{
  "num_hidden_layers": 13,
  "init_std_router": 0.0144,
  "vocab_size": 7015,
  "norm_place": "pre",
  "norm_eps": 1e-05,
  "init_std_down": 0.00506,
  "decay_shape": "linear"
}
Below are experts of layer 5 (counted from 0) of a mixture-of-experts language model. Rows are named router (the router's row for the expert), gate (a neuron's input weights, with its number), up (a neuron's input weights, with its number) and show model dimensions 0-159. Each number is 50 + 10 x the weight over its row's rms, rounded and kept within 0 to 99.
Before each expert's rows: "mostly gets" lists some tokens that are sent to it at least half of the time. This comes from a sample of Wikipedia text that the model never trained on.

# expert 14
mostly gets: "ac", "om", "Ph", "Cl", "eb", "ab"
router:46 46 21 46 41 39 50 51 47 63 31 25 46 48 36 52 37 40 50 47 57 52 57 36 50 71 59 57 70 50 74 49 49 46 17 52 57 68 46 52 49 47 35 53 46 57 52 50 49 54 43 55 42 43 55 31 32 65 43 55 45 65 54 71 30 54 54 62 51 48 52 49 47 32 32 63 60 51 48 50 59 55 37 33 44 37 57 60 56 49 50 41 62 44 52 60 42 65 49 48 43 60 65 50 55 52 46 38 48 61 61 52 54 57 48 38 47 52 64 52 62 55 53 52 37 51 48 56 53 41 57 61 51 48 59 51 64 54 47 56 37 40 48 47 43 41 49 44 38 50 39 51 41 53 48 22 51 73 60 63
gate0:71 74 44 66 44 51 64 38 57 68 82 45 62 57 24 46 41 68 53 58 54 48 47 59 42 48 39 54 43 51 54 47 60 63 47 42 60 44 61 48 50 52 41 45 57 27 68 45 45 52 49 37 58 51 38 37 34 49 57 40 47 68 45 49 52 41 52 22 51 58 52 52 46 63 41 45 61 60 66 53 41 53 41 50 45 62 45 75 59 46 56 47 51 44 52 49 61 44 53 64 42 54 59 48 44 62 47 42 65 47 47 47 52 71 52 51 45 41 58 36 53 47 40 61 60 39 52 64 62 55 53 45 36 53 55 45 37 47 23 49 53 53 57 51 35 54 50 44 55 45 51 47 48 44 35 44 45 69 33 50
up0:50 61 45 41 48 49 46 59 49 37 55 50 53 40 51 37 57 50 53 57 55 53 70 32 45 37 68 60 59 55 49 57 52 64 52 76 56 39 40 35 48 75 46 46 55 71 33 45 44 64 58 47 59 48 53 54 38 49 42 47 53 59 56 58 59 73 43 46 49 74 22 33 48 40 73 20 58 57 49 38 52 63 52 62 53 53 36 57 64 58 44 36 37 55 52 48 43 51 58 56 49 43 48 41 51 54 43 23 43 41 49 44 43 52 65 22 53 40 51 48 57 53 54 42 48 54 56 43 57 55 57 63 43 59 42 44 53 60 57 38 50 51 55 52 61 49 47 30 58 41 48 44 48 36 52 47 43 58 54 54
gate1:50 66 38 52 50 46 44 47 47 58 37 43 58 47 55 58 43 48 67 51 63 48 47 56 40 66 53 61 55 40 65 66 66 37 47 52 62 72 48 45 40 73 60 54 55 44 62 47 28 33 57 35 54 64 45 46 55 48 42 55 44 59 47 41 37 42 53 46 66 60 50 41 41 44 53 46 51 57 45 66 60 72 38 36 46 49 59 59 49 40 65 66 36 35 50 31 43 46 39 49 53 56 63 41 50 55 47 42 51 57 48 57 61 38 63 46 51 55 56 59 68 64 67 60 53 39 39 42 53 41 45 59 52 47 42 52 44 59 39 54 36 41 25 56 67 54 41 47 54 46 33 55 50 61 53 65 46 70 55 74
up1:50 49 53 40 30 63 63 62 56 46 53 67 51 64 44 56 49 56 69 45 50 31 38 61 62 54 35 40 49 50 36 49 48 61 62 42 46 36 59 70 59 42 44 45 46 52 52 56 59 47 67 68 53 56 45 55 49 51 56 35 61 52 50 70 63 48 36 57 39 28 54 67 52 55 38 50 70 18 55 50 58 58 61 65 45 55 42 45 36 47 41 49 77 53 63 65 54 41 64 61 52 36 34 39 50 41 60 51 53 37 49 45 53 52 31 48 48 48 51 54 53 55 60 55 58 57 51 61 54 35 46 42 49 60 45 51 50 32 47 41 42 52 49 42 43 57 41 48 53 58 64 45 60 50 42 24 47 37 42 39
gate2:48 60 66 55 53 56 36 46 45 55 20 40 60 60 30 61 40 41 53 42 35 45 47 47 56 55 67 64 68 51 56 51 60 44 47 51 51 59 52 63 49 47 32 55 54 45 58 33 48 26 49 33 55 51 59 31 57 49 35 59 54 54 41 51 30 42 54 54 65 61 61 47 57 46 55 50 57 63 43 66 40 57 63 53 37 49 69 53 59 56 50 36 56 33 64 56 59 55 60 57 76 48 64 36 44 65 58 41 51 43 43 36 48 55 37 40 36 39 53 42 51 52 60 50 32 51 43 58 46 48 57 55 45 51 35 45 72 59 47 50 43 31 33 52 44 59 45 56 49 47 53 34 62 53 39 41 50 44 58 52
up2:59 56 49 28 39 50 60 58 48 40 52 51 40 48 60 35 44 60 51 45 42 57 45 51 74 59 62 43 43 32 39 26 54 65 58 46 39 40 60 31 50 59 50 46 51 57 39 47 43 58 37 52 59 42 52 59 62 46 55 59 59 41 76 42 64 59 28 58 32 48 35 45 55 55 62 63 54 54 35 47 41 49 32 47 52 51 44 51 57 41 74 41 31 57 40 56 68 39 54 63 31 55 52 35 42 53 41 43 47 49 57 68 30 49 46 54 62 35 53 44 57 50 51 50 52 47 58 43 65 50 39 41 50 33 50 49 52 58 63 23 46 57 57 40 64 65 53 40 54 48 46 45 57 46 53 55 39 49 57 44
gate3:40 52 44 40 39 33 64 59 55 46 20 32 55 44 39 62 50 49 59 38 69 72 47 50 53 64 33 49 53 43 61 48 63 38 45 49 42 48 28 47 38 42 47 56 55 45 66 60 59 61 53 53 43 59 53 32 52 41 38 52 57 54 39 53 44 48 37 62 40 55 43 38 47 53 49 58 43 38 59 47 43 48 51 32 54 51 49 68 41 54 42 30 52 44 55 49 40 58 52 53 42 44 78 58 59 60 60 55 41 61 67 43 55 48 34 48 43 54 57 51 48 40 63 51 77 33 55 62 50 50 58 48 52 43 43 47 50 67 26 55 43 40 24 50 35 59 49 63 45 52 53 57 56 55 49 45 40 54 50 63
up3:57 40 51 57 62 46 68 53 57 52 53 45 46 45 64 67 41 45 51 43 37 35 42 60 63 40 55 47 52 53 51 65 32 54 56 51 70 43 51 73 59 43 34 39 37 58 31 62 39 59 52 54 58 46 64 58 51 59 50 42 44 54 46 43 44 61 68 44 47 51 69 57 50 62 51 58 61 43 44 41 42 41 53 58 57 47 28 53 51 65 44 68 67 28 55 56 60 42 47 39 54 51 39 54 55 43 33 60 58 56 45 80 30 68 55 43 51 51 54 63 62 59 41 50 52 59 57 55 54 54 44 42 51 57 49 51 55 52 63 43 49 87 46 51 39 45 60 52 55 41 52 38 56 43 46 41 38 45 46 66
gate4:54 39 50 63 44 49 59 53 55 54 44 48 64 36 43 45 50 62 55 29 71 59 56 37 63 56 36 56 63 44 47 42 59 38 44 44 50 48 70 55 50 40 35 56 65 44 55 34 26 33 55 45 40 57 31 41 61 49 68 47 67 30 50 49 43 33 56 41 45 50 52 45 45 40 40 46 64 43 59 70 59 67 40 47 37 71 47 52 44 40 59 56 48 54 52 43 62 52 65 38 52 58 43 48 74 32 53 39 55 43 53 46 68 49 41 35 54 57 54 61 55 47 58 45 59 35 63 36 40 41 43 54 39 48 61 42 56 47 42 63 58 54 68 52 55 45 50 53 43 65 44 63 47 44 48 35 47 51 53 65
up4:55 54 46 41 58 44 32 32 63 49 37 51 59 56 49 49 72 49 66 45 58 30 42 44 44 70 54 56 46 64 55 57 44 63 64 71 46 58 64 68 50 58 63 52 29 43 47 57 43 39 48 64 55 40 36 46 54 44 48 64 50 51 50 47 39 42 44 53 63 54 70 44 52 58 56 31 48 42 33 53 27 60 55 38 53 56 46 33 52 53 53 36 44 48 60 74 48 62 50 45 56 54 50 47 38 41 68 36 27 49 52 65 43 40 44 36 42 61 52 51 39 37 40 39 35 57 54 62 47 47 48 53 50 55 69 44 58 51 48 57 49 63 40 46 40 46 49 72 38 43 48 47 49 47 53 52 53 32 62 37
gate5:64 46 46 55 41 66 47 54 42 59 48 43 44 50 30 73 55 40 50 58 56 39 64 38 56 49 43 36 32 53 64 57 67 56 39 38 56 81 45 42 58 47 48 63 55 41 76 38 53 62 33 56 69 55 61 26 29 40 42 50 59 53 61 53 44 38 45 45 53 56 28 37 62 54 58 58 59 43 60 48 52 64 57 58 38 35 45 50 50 51 51 48 54 45 47 68 55 53 67 51 57 45 51 56 49 42 38 42 58 51 42 54 68 54 50 42 50 43 59 47 71 55 56 50 51 58 50 58 50 57 43 38 61 34 59 46 53 45 43 65 67 51 55 35 64 48 39 36 48 51 40 48 61 53 38 54 33 41 40 51
up5:41 36 52 49 50 33 55 62 38 55 58 30 66 53 63 58 43 74 47 54 44 67 61 58 46 53 48 48 63 49 48 26 43 50 51 53 61 44 51 51 44 60 36 52 53 50 35 54 46 62 47 48 33 57 54 46 54 61 49 49 53 65 44 48 56 37 66 49 38 50 42 73 46 38 33 36 53 52 32 28 58 46 59 39 42 58 33 55 58 59 84 61 63 56 50 41 53 49 46 42 54 53 48 49 55 49 53 60 28 31 46 53 56 35 47 64 53 47 51 53 54 46 42 39 44 58 64 55 48 37 70 58 57 67 58 52 46 46 53 34 38 52 60 56 48 44 69 59 41 56 47 51 37 52 66 40 69 54 47 51
gate6:39 50 50 58 54 47 54 49 36 51 44 39 52 36 47 48 59 59 66 59 47 37 39 53 68 71 45 51 36 72 57 51 67 40 43 43 52 75 57 33 46 35 52 66 55 55 31 58 54 44 56 43 40 51 49 50 35 49 51 75 54 48 52 62 44 54 50 46 59 53 46 26 47 38 64 74 51 29 47 47 54 73 52 50 52 51 59 39 49 63 33 56 56 60 67 55 54 55 55 49 53 54 57 53 52 67 50 52 53 64 43 41 46 46 48 41 47 46 53 57 59 48 43 48 44 24 38 66 48 55 54 52 72 39 51 64 33 46 47 60 51 39 43 43 46 68 57 57 58 41 38 53 41 65 37 63 60 46 44 40
up6:41 55 46 56 55 52 49 60 51 69 29 49 50 41 45 41 44 54 40 41 68 49 61 51 72 56 53 58 58 46 46 50 37 52 52 47 63 59 42 67 54 64 60 53 51 44 48 40 41 28 43 42 63 38 35 55 47 48 59 35 60 53 20 50 42 35 56 71 49 30 40 51 40 48 39 44 60 52 58 50 42 47 41 45 38 25 36 39 46 42 58 58 62 55 66 48 53 29 55 56 61 46 66 41 32 44 43 51 57 52 60 29 51 50 50 72 61 47 52 47 40 43 53 60 40 45 43 56 35 48 41 38 53 59 41 51 46 61 43 41 36 45 34 53 45 46 56 69 60 51 47 50 30 48 40 45 54 64 65 50

# expert 4
mostly gets: "ia ", "i ", "American ", "John ", "o ", "u "
router:52 40 59 45 47 75 57 37 55 56 55 54 60 35 51 41 42 36 46 32 49 60 52 49 59 52 41 47 47 40 55 62 53 55 45 62 53 55 48 66 50 35 46 47 68 53 35 54 41 41 63 41 47 56 45 61 57 23 68 52 40 51 44 53 49 42 47 30 54 39 37 39 47 62 44 41 70 44 42 51 59 68 54 44 55 56 50 47 49 66 32 50 46 32 44 64 41 32 57 57 40 59 61 60 53 66 50 56 54 52 66 60 54 67 48 50 32 65 76 65 56 42 42 51 33 57 73 64 56 50 39 58 57 54 45 69 44 48 37 52 48 43 59 74 54 48 51 47 54 46 42 57 64 45 44 41 50 36 43 54
gate0:64 53 44 59 58 37 39 54 42 61 50 45 41 60 39 41 46 36 49 43 47 51 55 42 49 49 28 47 57 58 56 50 43 44 43 61 43 59 45 74 45 52 58 46 48 80 70 47 56 43 47 44 65 45 61 36 45 44 41 72 60 42 33 41 34 32 53 46 43 64 54 47 47 52 58 49 45 38 68 39 36 44 64 50 41 49 52 55 45 45 66 49 51 46 45 41 59 51 54 61 63 56 54 47 45 54 70 37 40 47 39 49 63 30 60 35 52 50 59 54 59 31 69 28 56 65 57 34 38 48 54 56 51 57 45 73 51 45 43 65 56 47 61 52 39 61 46 52 58 43 48 64 56 52 35 56 61 55 68 41
up0:59 74 42 40 33 38 58 60 59 41 55 36 45 49 43 50 43 43 53 35 62 58 49 63 57 54 46 47 59 35 45 56 57 37 55 57 32 35 31 50 37 60 46 41 47 55 59 55 38 43 54 53 56 33 51 69 53 49 35 48 42 49 37 39 43 51 53 44 42 47 35 59 53 64 55 48 49 50 48 58 48 59 70 33 53 56 37 61 51 49 41 43 55 52 48 67 44 43 60 63 46 59 59 43 16 48 46 33 32 37 61 51 55 45 45 50 46 64 50 59 46 53 62 37 53 50 52 64 52 47 40 40 48 60 56 41 26 39 41 68 64 46 61 58 51 41 40 48 46 46 44 63 71 61 32 64 53 44 67 59
gate1:47 59 68 58 43 45 34 43 41 64 53 39 33 48 44 46 71 54 60 47 61 56 54 48 29 57 54 56 38 54 44 50 52 44 48 55 74 59 52 65 43 43 61 37 51 72 42 49 55 36 56 58 36 30 53 51 41 44 56 70 47 49 47 46 50 43 36 30 39 44 49 38 44 46 52 50 47 51 49 45 39 47 33 62 49 68 68 62 60 49 43 34 51 26 55 44 27 44 58 41 59 55 59 59 45 45 69 47 41 74 59 48 59 47 59 47 46 68 57 61 58 42 40 42 47 43 58 52 58 65 60 44 53 56 55 63 64 51 40 45 54 34 58 57 37 36 48 47 60 52 54 61 51 60 36 34 62 54 36 47
up1:50 57 44 46 41 59 42 51 59 49 46 66 62 55 27 41 41 44 57 54 33 62 58 58 60 48 51 48 48 49 53 45 63 39 54 49 70 31 46 54 51 55 54 51 65 54 67 50 35 51 46 46 57 64 52 28 59 43 68 46 45 61 47 54 42 46 56 61 77 51 45 58 66 55 66 41 52 56 42 54 39 60 57 44 49 62 45 47 52 40 49 39 62 57 47 52 45 44 45 50 63 70 46 37 55 36 57 42 44 65 60 56 34 46 51 64 67 46 57 41 40 47 58 73 55 50 53 51 46 34 50 46 46 29 42 57 51 81 43 69 49 35 41 53 54 68 46 69 50 58 53 71 61 46 46 43 53 57 41 66
gate2:39 38 48 70 45 62 58 39 63 43 42 49 56 39 55 50 53 51 51 45 45 52 57 48 47 44 60 56 45 48 42 53 35 62 44 64 25 62 38 64 44 58 48 63 55 44 55 40 69 44 45 46 59 53 57 51 53 49 81 71 55 62 49 46 67 44 46 38 51 58 50 39 50 51 49 33 60 43 48 40 48 56 46 50 49 56 52 47 47 53 69 41 84 45 54 40 50 36 46 55 39 23 49 46 47 43 55 59 48 63 54 43 55 52 45 50 55 62 58 63 42 53 48 45 35 46 69 44 23 59 34 50 68 57 52 51 52 67 69 49 41 43 54 44 45 32 47 54 52 42 67 49 55 30 44 54 44 72 58 44
up2:48 46 62 77 46 49 43 48 56 37 62 39 52 51 47 38 70 45 58 40 50 37 41 45 45 45 39 44 49 56 54 52 45 50 53 58 45 51 52 37 22 66 55 34 46 39 53 31 49 46 54 41 50 54 70 59 41 48 61 45 62 44 46 51 45 51 51 42 54 50 65 49 44 30 33 55 56 48 43 48 35 64 56 38 44 58 38 39 51 36 48 47 58 55 48 20 36 50 46 58 40 44 30 57 53 50 61 48 47 74 59 51 60 47 59 52 52 37 49 45 56 62 38 40 62 58 53 53 50 62 46 35 65 66 47 65 55 46 47 38 35 41 45 74 47 40 58 46 67 67 59 40 57 37 36 46 56 36 59 61
gate3:55 64 57 52 40 43 53 32 66 49 50 43 46 50 69 62 44 52 61 61 55 67 45 66 51 49 50 42 56 46 57 29 44 71 35 50 52 60 58 63 32 48 44 58 55 63 46 61 41 47 44 51 42 59 52 54 57 62 38 51 40 48 43 46 60 31 48 55 32 44 21 57 59 59 44 34 67 53 55 47 43 41 50 53 47 60 37 36 52 62 46 43 56 40 36 38 63 55 63 50 70 44 43 45 57 50 33 31 54 62 42 67 49 62 52 47 58 60 51 60 59 61 60 41 65 55 65 43 52 42 48 44 28 43 54 46 76 40 59 60 43 35 42 53 55 53 40 53 43 54 39 49 51 29 38 39 43 56 54 54
up3:41 64 61 49 50 52 51 44 46 65 43 44 29 39 55 55 53 49 56 51 58 57 64 37 44 42 71 67 39 59 46 59 41 44 46 48 28 59 67 55 57 46 65 50 54 55 29 44 49 51 57 44 46 65 53 46 56 52 51 53 62 36 76 49 57 63 55 47 41 48 29 50 56 48 47 51 31 73 42 50 31 48 58 39 48 57 52 43 41 59 50 51 63 68 48 48 34 32 44 49 45 51 56 58 61 55 63 44 42 69 62 58 72 48 36 38 68 55 51 50 42 75 52 41 51 45 47 32 53 64 50 63 47 55 28 60 66 47 49 50 49 38 42 37 63 48 64 48 54 60 51 39 63 53 55 47 45 44 59 55
gate4:28 56 40 60 49 68 37 60 50 47 61 49 51 47 56 36 47 67 47 52 51 51 33 66 44 58 62 42 55 47 45 23 27 55 48 57 61 45 43 40 42 58 49 53 52 53 41 45 68 64 54 48 56 49 46 47 41 48 68 40 40 66 45 64 46 52 55 57 57 60 59 57 57 61 30 42 55 42 39 54 45 58 66 62 33 43 64 48 35 35 45 51 54 58 71 29 56 62 43 38 36 63 48 36 27 79 56 48 48 51 31 38 41 50 55 55 59 52 57 48 52 40 59 42 51 44 54 34 50 44 52 50 63 56 55 53 63 54 36 37 60 46 52 55 52 45 48 49 44 48 62 48 45 59 53 43 62 72 55 39
up4:27 46 60 51 57 51 56 35 53 43 69 51 43 53 58 50 26 54 39 44 54 48 63 52 52 44 70 39 50 58 48 63 73 43 46 54 55 50 51 62 49 36 53 48 37 56 53 56 38 47 60 70 39 31 51 51 33 46 53 63 30 54 69 40 42 75 48 53 45 51 53 61 49 61 45 64 46 56 55 45 65 45 45 40 41 27 36 59 41 48 51 29 42 36 59 61 54 42 47 41 60 48 53 65 53 50 61 68 39 24 59 53 49 51 49 55 36 48 50 49 59 51 42 44 34 34 52 64 59 61 51 38 54 34 56 45 55 38 46 47 56 53 45 43 51 43 52 25 40 35 47 44 59 45 45 56 42 39 63 52
gate5:52 37 48 48 48 45 57 42 47 65 41 47 34 57 54 46 47 41 72 48 57 56 59 51 29 56 40 46 40 33 59 53 56 58 47 63 44 53 48 61 46 59 61 28 64 39 58 65 71 52 45 61 58 51 46 31 53 58 52 44 61 61 34 45 43 64 47 43 45 56 40 44 36 64 41 56 52 42 57 51 40 49 27 47 37 52 63 44 32 48 50 44 53 35 43 60 41 44 61 38 47 40 61 30 31 39 66 60 36 65 54 50 60 65 46 64 54 41 54 66 53 33 45 36 57 55 52 59 59 62 48 56 52 50 25 44 65 51 56 44 78 40 57 40 38 54 55 40 51 41 45 58 42 54 47 39 52 61 49 53
up5:44 51 17 61 34 45 48 52 56 45 43 69 57 54 21 58 60 51 29 46 54 44 42 56 48 46 53 61 48 50 33 49 55 38 46 50 63 65 46 34 47 62 43 71 31 63 61 45 53 45 52 62 61 56 69 52 61 46 52 46 47 39 59 54 49 47 48 48 60 57 66 44 51 40 43 36 44 56 63 53 55 49 36 30 53 33 42 62 63 44 62 56 70 72 64 45 51 56 39 47 35 64 49 52 70 59 59 50 64 49 42 53 38 46 58 52 44 47 42 28 48 55 43 63 50 40 52 52 43 43 42 46 39 48 42 47 62 45 42 68 42 59 49 47 45 44 48 64 47 58 64 52 46 60 61 64 45 52 41 59
gate6:66 34 57 37 66 51 49 41 50 53 35 49 51 56 58 59 51 45 67 57 69 54 70 38 46 56 31 59 58 36 67 65 45 55 45 47 57 56 49 66 52 50 59 44 55 48 36 59 57 56 49 44 50 68 40 51 53 44 40 61 43 58 37 50 51 59 40 45 44 58 31 50 56 55 45 51 72 54 45 55 49 43 61 46 50 54 70 45 60 60 50 57 34 42 45 47 42 51 72 48 48 31 63 54 53 55 57 52 38 57 46 65 73 41 57 46 63 61 54 68 41 32 49 44 49 54 69 41 66 59 50 44 44 51 35 59 47 44 40 43 52 40 67 65 57 58 59 27 56 51 44 62 40 41 27 46 55 49 67 63
up6:70 49 54 47 52 43 56 56 51 45 46 36 40 40 50 50 50 61 60 42 49 39 52 39 42 57 64 46 42 61 27 63 64 32 36 56 39 61 36 26 50 55 54 57 58 62 43 44 36 47 37 58 55 48 60 65 51 53 43 57 59 51 28 45 56 29 32 68 60 41 61 56 40 36 70 48 29 60 55 51 54 51 60 59 52 36 55 49 68 54 44 54 51 53 49 48 54 42 39 61 56 47 62 47 38 58 31 54 55 55 72 39 43 44 47 42 43 48 57 39 37 57 56 62 41 59 48 41 36 32 52 54 41 59 56 52 76 52 48 58 39 55 40 38 30 54 41 58 51 38 63 51 57 49 38 56 40 41 46 42

# expert 10
mostly gets: "Mar", "El", "An", "Har", "Per", "Al"
router:66 65 46 39 36 65 54 61 55 44 52 62 71 47 55 56 45 36 46 62 43 50 59 59 43 43 48 46 75 36 45 54 50 45 17 40 57 39 57 68 48 37 45 36 58 56 63 68 62 57 58 62 60 53 54 58 51 40 41 56 46 63 34 31 49 38 40 37 34 36 46 53 52 59 42 39 59 47 52 42 60 37 55 52 42 50 51 65 40 69 58 41 41 40 49 52 52 32 46 51 53 41 50 40 58 51 45 43 61 57 59 63 49 65 53 55 62 63 65 58 53 46 64 62 56 36 56 43 45 55 30 57 40 64 46 48 34 48 46 57 52 58 65 61 57 60 68 41 51 38 47 56 60 44 59 63 55 54 49 62
gate0:37 64 67 49 42 44 46 44 45 53 65 23 60 54 49 31 45 39 49 52 46 33 46 41 48 69 69 49 33 41 42 45 44 58 46 55 43 39 42 31 32 37 37 53 50 56 64 54 35 47 51 66 63 44 49 45 47 42 78 52 42 36 53 44 60 48 50 64 51 43 36 34 55 62 68 39 48 64 54 52 53 58 42 65 35 44 45 56 41 52 57 33 52 39 65 56 59 58 38 50 68 52 43 34 37 56 42 46 53 47 58 43 62 58 60 47 41 50 56 50 67 49 55 47 38 57 44 63 32 50 54 68 49 52 58 48 53 58 56 79 42 53 60 69 44 51 55 43 55 41 43 53 37 55 53 53 55 43 43 54
up0:68 44 30 63 51 48 42 46 45 46 48 54 50 52 46 48 45 41 40 46 50 53 59 53 55 54 34 68 59 60 43 60 33 40 50 62 42 54 45 47 53 70 60 31 50 73 59 46 42 55 47 53 61 45 33 51 58 67 43 41 47 35 46 49 39 49 56 26 52 49 47 42 43 58 32 57 59 46 54 48 63 44 41 41 44 47 46 37 45 42 24 46 48 58 49 60 44 62 52 58 43 56 46 52 60 42 70 30 66 42 53 47 50 34 36 45 77 56 49 44 51 54 37 57 39 59 53 31 58 43 56 58 54 52 61 55 69 54 62 47 48 32 61 56 39 57 33 73 55 68 51 64 57 61 57 52 46 58 52 32
gate1:54 35 40 49 43 38 64 58 46 73 42 55 52 52 24 42 54 34 54 52 59 47 47 60 54 57 30 64 42 52 40 45 45 53 38 42 37 50 48 49 59 53 50 54 51 67 55 71 45 60 43 40 49 55 49 52 33 50 47 52 50 49 49 47 45 36 55 21 41 49 55 47 39 60 53 87 48 43 49 55 46 54 57 47 47 46 60 65 70 60 58 51 38 45 65 58 56 43 68 48 51 56 52 43 43 58 48 62 48 45 50 37 43 44 27 60 34 39 53 33 34 37 63 55 51 48 59 47 63 55 40 41 69 58 51 60 67 50 44 62 56 50 41 48 53 68 61 66 38 34 51 44 60 46 41 58 44 56 61 60
up1:45 65 46 48 48 53 44 42 75 45 61 52 63 47 46 54 53 63 45 73 46 52 45 40 43 49 58 54 36 57 53 57 56 44 45 52 73 50 40 52 38 51 62 49 51 43 38 25 64 41 47 64 61 52 51 40 60 57 63 46 69 38 40 53 44 55 51 60 47 50 41 66 46 63 42 54 52 60 71 45 35 52 56 45 48 52 60 32 45 42 64 55 53 44 42 50 25 53 40 58 42 54 54 76 58 48 51 53 52 57 48 46 55 25 25 55 60 51 46 54 58 56 49 20 56 52 43 57 43 47 63 52 46 47 43 44 59 39 59 46 43 50 66 52 49 48 32 45 72 41 61 60 34 43 40 53 34 50 41 63
gate2:62 67 49 63 58 55 52 49 41 53 55 45 49 37 64 59 43 35 65 45 46 58 41 47 56 48 49 47 54 38 56 65 52 43 41 45 42 44 41 42 42 42 49 54 41 51 42 67 54 35 63 36 57 70 38 40 49 39 44 52 37 40 46 53 27 51 52 56 41 44 41 51 68 46 58 54 64 56 38 46 61 48 66 37 32 66 40 53 46 48 66 48 64 65 65 43 54 44 44 48 61 43 34 46 56 66 46 50 36 45 50 58 50 61 57 52 65 48 59 29 44 34 58 53 45 47 64 51 48 31 50 52 61 41 57 57 60 48 57 51 59 54 46 63 70 42 65 29 36 42 57 15 47 43 57 51 52 43 31 60
up2:51 48 56 48 54 50 56 67 64 58 42 62 56 71 66 44 51 58 50 44 65 49 70 45 58 56 50 40 56 63 40 49 47 55 47 56 36 56 42 46 39 37 60 61 47 47 57 46 40 65 62 63 55 48 62 55 52 56 52 50 68 55 62 46 58 59 44 54 45 60 51 40 42 44 51 39 46 53 62 57 62 46 44 40 52 65 60 49 69 39 56 17 33 73 52 49 57 50 29 47 49 43 36 46 49 50 55 36 52 43 59 53 52 35 51 57 48 48 45 38 53 55 58 34 32 37 46 57 56 63 45 53 40 64 46 56 43 67 44 23 35 52 58 58 40 40 45 61 55 42 61 78 62 55 41 66 42 66 58 46
gate3:59 36 58 60 51 50 49 36 53 51 38 51 54 27 49 70 46 15 51 47 43 53 41 59 47 57 49 52 55 53 55 59 65 47 37 44 41 44 37 60 52 55 26 37 51 63 65 61 45 49 57 37 58 50 65 49 35 63 34 58 53 58 34 46 63 33 72 48 55 48 50 61 58 60 27 55 54 47 56 58 61 42 46 45 44 38 41 54 39 51 57 46 49 47 38 37 51 53 51 45 48 43 63 45 72 55 55 45 37 44 71 53 50 55 48 47 43 48 57 67 59 45 45 61 32 43 45 51 60 36 55 29 50 51 43 59 59 54 58 49 58 40 33 56 74 63 49 52 43 61 61 53 58 66 56 58 49 65 58 54
up3:60 52 50 47 48 50 66 51 37 61 61 48 48 51 54 46 38 42 63 45 52 63 34 47 52 41 51 60 48 57 58 53 47 43 50 48 61 42 56 41 59 33 36 24 60 54 66 43 47 74 57 45 54 59 50 55 43 59 51 25 47 30 56 54 40 55 52 42 33 41 30 54 52 53 45 76 54 41 44 41 44 34 63 33 53 47 65 78 67 53 49 51 41 54 51 63 40 63 64 58 51 56 48 40 72 55 51 58 47 72 49 57 50 49 46 50 51 45 50 46 61 57 51 43 44 45 50 40 59 50 44 40 54 55 54 39 57 42 38 55 42 32 54 17 49 38 50 55 53 61 54 36 56 58 48 32 45 60 47 33
gate4:55 53 54 40 53 33 51 37 61 54 45 58 72 45 59 56 39 61 51 53 60 34 37 64 51 72 53 46 61 43 40 44 61 46 32 22 46 42 53 38 48 42 40 35 64 46 56 48 49 39 47 35 52 36 46 55 67 32 43 49 41 46 45 54 53 55 44 48 59 53 51 59 53 57 40 31 42 66 33 72 56 65 43 62 39 44 42 52 46 53 51 51 49 34 57 68 50 42 47 53 51 50 45 20 73 65 52 52 58 65 65 43 43 63 51 46 52 51 56 40 55 62 72 54 52 58 40 46 37 32 44 63 58 44 49 50 54 75 54 47 38 53 57 59 47 60 49 48 67 44 52 53 58 42 45 43 55 55 51 47
up4:64 40 59 62 54 42 55 39 55 19 33 38 48 50 50 46 35 54 54 47 56 38 37 48 42 56 65 54 67 53 45 49 53 42 61 54 40 66 46 35 44 60 57 53 45 57 54 51 50 53 51 44 49 44 53 31 70 59 42 64 26 52 59 49 44 37 47 30 56 37 52 39 47 55 38 48 39 46 48 46 52 71 46 55 60 36 30 43 62 52 60 45 65 45 56 59 22 44 61 31 49 49 56 54 60 44 56 43 59 59 53 47 50 42 43 50 50 45 48 55 56 51 41 37 62 58 40 48 49 62 45 65 60 36 34 41 47 50 55 56 51 32 77 60 41 35 54 48 40 70 49 56 56 54 49 66 50 68 56 49
gate5:44 63 45 57 40 48 69 44 42 35 48 39 67 43 57 56 39 52 37 52 63 54 43 40 46 58 34 47 55 54 50 36 59 55 46 64 47 54 53 27 46 64 48 34 51 45 48 35 51 38 68 53 43 56 50 49 32 35 51 46 56 64 50 51 47 41 57 58 50 47 56 45 36 59 45 43 47 71 51 68 66 65 68 41 55 53 59 51 45 71 53 57 33 44 71 56 63 57 52 56 66 40 46 36 76 65 45 48 36 55 50 46 63 47 57 36 19 44 57 39 52 51 53 44 39 42 49 50 63 38 46 59 55 50 48 42 63 45 52 62 40 58 70 52 50 43 46 52 47 37 48 47 54 59 41 56 59 70 36 50
up5:42 59 48 47 42 59 43 45 46 29 43 56 66 57 53 44 35 61 51 64 78 39 52 34 43 42 55 53 46 54 60 40 43 53 45 57 58 53 46 30 40 55 64 46 61 40 54 52 56 52 62 57 52 50 50 54 36 46 36 38 54 54 55 51 36 63 47 61 48 41 44 49 45 53 54 48 53 74 40 49 48 40 46 37 59 22 62 52 58 52 59 57 33 63 56 57 57 49 60 38 51 31 60 58 51 49 38 47 42 48 47 46 33 53 49 71 38 51 44 54 49 60 59 44 42 40 50 68 43 09 39 56 49 55 52 46 59 51 49 50 63 55 76 40 59 60 62 41 52 51 54 40 57 59 56 48 37 24 45 48
gate6:47 73 50 37 37 45 67 38 34 48 61 47 60 59 57 52 59 51 58 47 54 33 34 41 69 56 54 55 49 70 63 58 45 45 49 53 37 60 49 69 27 59 55 53 59 45 53 54 54 58 45 60 48 52 51 36 58 46 56 50 55 35 49 60 39 34 76 39 48 59 45 60 51 44 42 37 58 31 56 54 28 49 62 47 49 66 64 46 47 66 23 65 40 52 48 60 22 47 43 47 40 58 51 47 67 49 50 45 67 56 43 49 55 55 43 61 60 56 58 53 51 42 57 53 60 45 62 54 60 47 63 38 56 49 65 53 53 53 55 43 62 44 62 61 47 40 68 43 47 50 55 61 50 61 50 59 39 44 33 60
up6:54 49 46 49 52 58 43 41 60 60 45 40 30 44 47 45 67 65 40 57 55 47 67 65 41 65 46 53 31 28 47 45 48 54 55 43 61 41 45 17 70 41 50 53 50 63 74 43 35 51 40 42 42 50 48 55 46 58 62 50 52 58 54 40 33 60 42 49 32 55 63 53 61 40 46 42 52 55 34 52 66 46 58 46 53 56 56 52 49 53 32 34 55 53 31 54 57 62 57 69 52 61 47 52 42 59 47 58 30 55 57 44 41 48 68 53 43 39 48 39 54 67 50 35 48 49 37 48 53 43 52 63 52 61 16 43 48 63 40 50 40 41 47 35 40 44 39 57 49 47 56 40 50 52 42 44 42 59 56 41